{
  "n_layer": 15,
  "d_model": 192,
  "n_experts": 128,
  "experts_per_token": 4,
  "d_expert": 64,
  "d_shared_expert": 0,
  "activation": "swiglu",
  "moe_layers": [1, 2, 3, 4, 5, 6, 7, 8, 9, 10, 11, 12, 13, 14],
  "router_score": "softmax",
  "normalize_top_k": true,
  "routed_scale": 2.5,
  "balance_loss": 0.00389,
  "balance_bias": false,
  "router_z_loss": 0.001,
  "init_std_router": 0.0126,
  "lr_router": 0.00156,
  "vocab_size": 2048,
  "norm": "rmsnorm",
  "norm_eps": 1e-05,
  "tie_embeddings": false,
  "optimizer": "soap_variant",
  "lr": 0.00622,
  "beta1": 0.95,
  "beta2": 0.98,
  "grad_clip": 1.0,
  "batch_tokens": 65536,
  "seq_len": 1024,
  "train_tokens": 476400000,
  "steps": 7270,
  "dataset": "wikipedia_en"
}
Below are experts of layer 8 (counted from 0) of a mixture-of-experts language model. Rows are named gate (a neuron's input weights, with its number), up (a neuron's input weights, with its number), down (a neuron's output weights, with its number) and show model dimensions 0-191. Each number is 500 + 50 x the weight over its row's rms, rounded and kept within 0 to 999. Numbers have three digits each.
Before each expert's rows: a language model's description of what the expert responds to. This comes from a sample of Wikipedia text that the model never trained on.

# expert 19
Capital or lowercase F starting a word, often mid-phrase in titles of organizations, such as Fund, Foundation, Fleet, flute, fled; also N, comp, inter.
gate0:420517494499461497558518496630441533447547436451658546446485529502583531474484465580501441480554554511455537486518492529522461480483384543520443466478498475468593532469576521403472449496465536512486592457436431499474508460450499378394500510435560473466516489525518553485501556521508468547423509454524439570485432571412556563480449575444484542577500488544481523468320487547563511491494440477472464542467534467499493478494439529549516552541432486406459516549529388598623494461526549526455590512522475508607493521553482490488515489430469483436516560496488545510578533529536457483
up0:362505518451432472505506431572453572525538479429594436467498477473496477492488393510498616541502554468470502500543486478472434502544439502515479490460503456557625497466498525455546509467392405553503546443459484515568509555477523462444480423495567498475528521477500496477541530559518493563442477464538520525547495547418580523422530583556451531552544492518589478398360542511548535461484472606525499477513430425498519529602435462484581543499516429522492511559474466592573403411480484504523541479473472455497445580574454465614447430401423463570528443525533513499533500531543472517
down0:538534521445531530422609544486474438566575534621480548516476538404560573530475527535586497555556564418600434462477552378540490535586429560514534523436555574523545451505507601493540452453470603498492500512546532529496376586455476533402465535544545486492419476521549536520539552512460455509599486472409487506487461508501509537535458447503542441556561489562431548532509418468411524514539453488565516427588518581482563578502549426541478482496445575512549472500467498495526455514431466516531523491401549489494539456535454479440464487483455441454491523407584571496487503481444426500

# expert 1
Standalone digit tokens after a space, mostly table cells, scores, statistics and measurements, such as 5, 3-2, 0.03, 7–8 mm.
gate0:478586472509499483482500468491530505530527465504506403473549488495511564508552394535399411553486535616437501457424568449463574377541474590439481379549476545454507485539434516456389485510427428543513432455454455468520528502479517542464494483447541533514486579508486527536536477505494484423466595566443384517449440490476526455549416588437462610476512484525514489467491488460561507559460428465571480528525584532434468499530524577477409480529477538493464501488453391511535515542469488537538620486499497568520454430475548473497532469625435548480560538552575431485495465383500517522
up0:500486524540506510516493417545411449495475440494483597487466495494543474573493512464578560459568454525576449533486465552498429512535460531531460566497580450568512538442468494463616481521515464502507487535480448562479524537576463480550433482547539484555561348496521503482509560510457500554468428522563532548536485453574489541464475525560494503586493452504566510509461529490481430504593492492517466454548350449603521447463501444513495474534570618496485418553422578456526500474513498457473467515507460414445491587501562471547432491424622578583369461413464578530553493596465462559
down0:496475444482473540451509439570513523520455445462513438452573595487505463566482560532501474543536459504507456461468513477540516477524480447429504436481533586573400389587433438495433524446461506539538475515472506402402513557541495529529444471452459553390551535473585492538496493450511433547427464425521522333578468569538541546433507491508396370480537471503505501531495524633471530627436469502511497457547513464514409488480497501448532509467539592498540420464532460529510528440456437477492499494426520517497549510434520541570478522553435551569427508514506558462525451618547529566

# expert 49
Middle pieces of verb-derived words before -ing, -ed or -er, mainly in arts and music text, such as pa-in-ting, distri-bu-ted, play, host.
gate0:530511409472482425566506513499472619546490539485425542543449428551539476488497436431488391604431491566532485494596546429605460531454471532593513498502549491449467458459523531487517528409426600498496539504531581588510429417533467440519508470489470439547537516464483552526547517523433574468498549551392453431430515550461511562503517466441506512490425466525479543502493486482511440436529492517459563461501478519501560521447460485411507504494413431528425521541426458582449520500578414537472481386459523433455603528470511531446452424491464490592523577575436555442420486520551576476
up0:542539401445540428507506473487475653545468567521394568509537407557564466488478439468457488556509476562503485520606581445569498502495575562615441569457523474520471487493507488502546450434411522459479505520582644499552531448527504465590451468582513455571488502438482485500593530494414595530435511564440495489570467509479522524546468519474543475500493468484471539528572551551482455523573498557462433435479412511403530554430464537475553470435389520501443476521498503548475528497565464502452487357481531538521534509451493515476456484439511503564482561579492434452463572506569468443
down0:475550429537443522401395411561514497478485482602472533399449419406429498544410532341496439520531524517467489493587486567521532525529516551526492526517478443475561535511477553558493452542432472493472528550488462565442557578560510562505548449492525446430466569478526597517578463433446513486529557463546479524526416455457562420525477582536531492514515496610443421458457566471451477489453531477426546496559545588436506568514529577479436462529476503523512596452453579478511516508411471479496502461471517499525441485448506620448545534515524465502544490444392508568475452519444582438

# expert 15
Middle pieces of unusual proper names and taxonomic names, especially genus and species entries, plus Cyrillic, Arabic and accented letters: Elongatosybra, Timon.
gate0:486529507474453594443468518485527472447422474420524505499475513519405447554517567561499365505420469512480486436487443489550441516446464486456546579456536579593474417494452460557530445467579450510573473497497537405596423463402545509466548500383477462487427456411544429527455533483469430626515514516539501510496523414568460652513541455476471541516457575456440555557508510604470409453487482539512460544521512504482526494481497496446513549563585489481466385538497453473427404556549487546490504547531474434507563553492451488475459583537526509465538474468464499561537512477455425562
up0:456537556470443520533548471470410446560480520562533511604589470473481538454498512578524467457587492496477418534487530498425494582488452484552545507494498508519482489471492510421533509478536512498489453519372523538511523478526560518528504484538437540527469633516531448462421407462549540449524567546588466449396502549448416509590540513363561623512516491399598574405589528520478548452535556495503492515504546438431554467492447449522528525463397503483490524496381465593520497488544541513544516487562509457537586444520463601571450495532471558544503552493489481512465571428544591521
down0:507534519591546602517571512517569467518470507488402477522483467458577499511540396560584464501507591466520508449558495469426462550587532533526480556528437512415500505565478469381540536419490531383461470529402469541493526494500526467556444482449602601490452489439523509459527478522485439518492449457457539468500543507468556492454538444466460517459588482401534504466496553482409452517458498433509523590498491483484456614470578461567543566411527481499519616497504538569566539503480465517539588477581400574452545410604582542469452480527544476505517562553507488463504544398517544489

# expert 54
Root pieces of ordinary English words and names, also Cyrillic letters, such as lockjaw, light brown, orbiter, landing, pass.
gate0:496533485399497436510504395536485559512468471449553527487623510588412557601529523457538597502549507416440421536451472517510525589579435491485470503571582539491412577508450507456492444507660504458557645551493527523459418484461451544472428509478570500577473536465595530421561599536398458525469482533528516505437499528489578541500445550462455546485579504404544530516545485502496472560421471574558511529492518593497510527486578438489479465521482475607522549507572447532450468371483517502487536477539462505487448472443512494482471498472555499445490540476543507559450474513500490514
up0:497601481522547519476489543490578514414512475507535549531455523469518498469560507561568475482468578514559551468530472474529560472510503489556445540438537494535554422528498507528470586558430475591455409427560485445527556473627512484546528450514517509513555564569385507535591432377576563438511548472460527565545532476499489561512486462561539450472462504488473492438476436579530519410554484459522554423508505526445415354410581555482607557535485538544522431505457603466466523608610566514580522487558539470499496498533465538508494517524463542487579610500531519482463504564496523554
down0:441438473563442499439517472420411494585595471529519442568423507535521515416480483474504399499459595486475537475547559583535460392486438491419538434503516587468583505542527565507495549497393453565520430484458470493429541563451577429569545548485548466461497541437453483560483447448568521457499398505528456529495581422507441483466521485434560547515447525484467594436423531490531562512490503398451532465487532551510440472430442571472504520556451532485494546450541501486489488547478548528426507495522525537412536472534478521385568501548355513470474511504515568554569442470425424469

# expert 51
Final pieces of proper names for organizations and places, often before a table bar or comma in sports tables: Railway, Sport, district.
gate0:486574612562509522527493484534505509503598559451475402541515473572489523584487598394453447542508441441552457479436518588512359519537481463581453460595433518526512550465474510450476461420522517473571444530389539507469503481534568518490435413551558532572516466486514465450446403463485526473515425496493468498482538489480559522498510452378489558526469522502468601471416531511583492534620560493605563532470538454450599499477459592525484470472471518566545443513515546472507467484544413552468486474546593576525561501461466435461468527474482459429493590494547446537455436460481533524
up0:574479533424484473481442501555472486533498476537479532496442500546536451358517523540560397509473483477517449439525481528546616507484530445475496411458545472485473505516486532475432418483482390459564573512480470503556427419456497547513567535534369494478527604489488560502529498431484521509498482515509486419550495570525442451438599474525528452488558500464516443603610424504473450467474525519438464441461541583521402443542521479450431393541491495532501505493487414489476508499449554469465600563363490401463557529463487476399520483549526534482465553453435364431474447492468460507
down0:567575449479549516482554468484467511494545598491629585442508395586459442458509507505469444400498439534457438452455503478510503485498552560556553557405446483462487484459570453599556480508495485552521486524510578466481562487459599502485495550457419448489549462489443450474520438463504462615526447499531499498521545515429506545535458459559486533493423594443536597437555426578489581506414445476515549472466517465482440475522373552478465526433489493476468420560527490411461554537539507477492516585418497526509541534653468447500511447551552514491498509469522509445426488498427630477

# expert 23
Word-internal pieces like ist, ph, mp, Ch, mb, ff in longer words and names, as in Methodist, Mistry, Cheltenham, traffic, committees.
gate0:422477568494540511446478437500451446485554409450473576525496493520480456428572507488554525444483487458405453444452424451464480492496456423525560424522581467534455534571387525352513472533483419460535582591442447523494559393581497515543567573526559602484448501517462436563359470498511483464505569548532474530481446481522557486506548528477607499517480479489528469566474505485619429573472471498468487567463461483501532465525398576402525552478463529489479573436497459518509488468551512512473496506515455455487515523501512451383530472468456553401489530498423457456390526423515529510
up0:460519468436505524460474531501535443484393464594493522581517481499408510447554410488488370451528492473523454542558508488527550475553485431471540532583627601503446517572517509438559518409513431517388549454402478423483540510572497459496510561489588497482543516455443484471537546457529425451593466475460493471404514533519568484500532397519556480499441494522454525471418413500465517411557432450539589505475540466534564484507503492432554580532416515519470420579488404434493526517530398593545488523408534490431494460460462550611549541514473501467496502470436528534495448487504479503
down0:493434479534597549491497462390494459536535476525509467499475490456533392488513526558489431452461497410371505492542467542516530566535425474451427462431499573505492537481552419469440472456462564507459576522530464493425528493503562473498484403566532439480470543521506459586415502507407346441449514466455510560502477580457572482447480497467458537580364482480540522602541548484462543537498544526450426410430485479489561580574543555504507541534533467513484496521430505461572519446504503556522503526524486541407537541552544549592516507571551612449484528556445504414478518533454604463

# expert 14
Mid-word pieces of Slavic, Balkan and other foreign names and places, such as Yugo-s-lavia, Karp-ov, Kir-il, and letters ć, š.
gate0:454653468481510528402541583499534498498527550497614479563532456500536446494473499539521451561461457488605444548493527547476521603441466477465566446512476526572446506445567502552468486495496574533540474581441493416523542512504508641565462440415469516420431471456429469554562586482512541470564450512455537578558484495523391507616488491496518387518562467474517495540457461452514465529480544550518450454525547521504595555505437581539506525542564574414505503497424458562542442434488403557472492475590520602535579476502492457542453509500488550481522470504575473434487495487458578467
up0:433506435603581517508446495411533545555467435499461459447510526428498538467503485500526469451553571533500524468494519407492533401545527481462531523491530431506511450565540540547462510483570393575475447448557521511550537516524528548474519514502510527522529492609548429460431505553516402546415604451465547452537535499479559504504503555504511587440471478474442479569527493505418419511479490429514452496454594492619438496503515460491528488564391456621511433515499439459447505533494579542530506566381537450455480357446518583498532537397498447495462425556526531508551574589523425492
down0:547505483547499496533433506517610555498476505542477548403504564491567511549495439501456507504593483469479566519472558381491457466640456563415496458510523533508520537572519429569448460547572457626455471530501542562554444488492512466469528478509513561512531468532557515438488509551541512550477585406578565529540439470474578650429571399504546564500510570468511479378569477459487511487437464520469451492505535537541441455522522465535502534531453423477557521467537451436493571471493506415508569462467592520425533418574492491508558425551413470543437436589466492428526552493539502480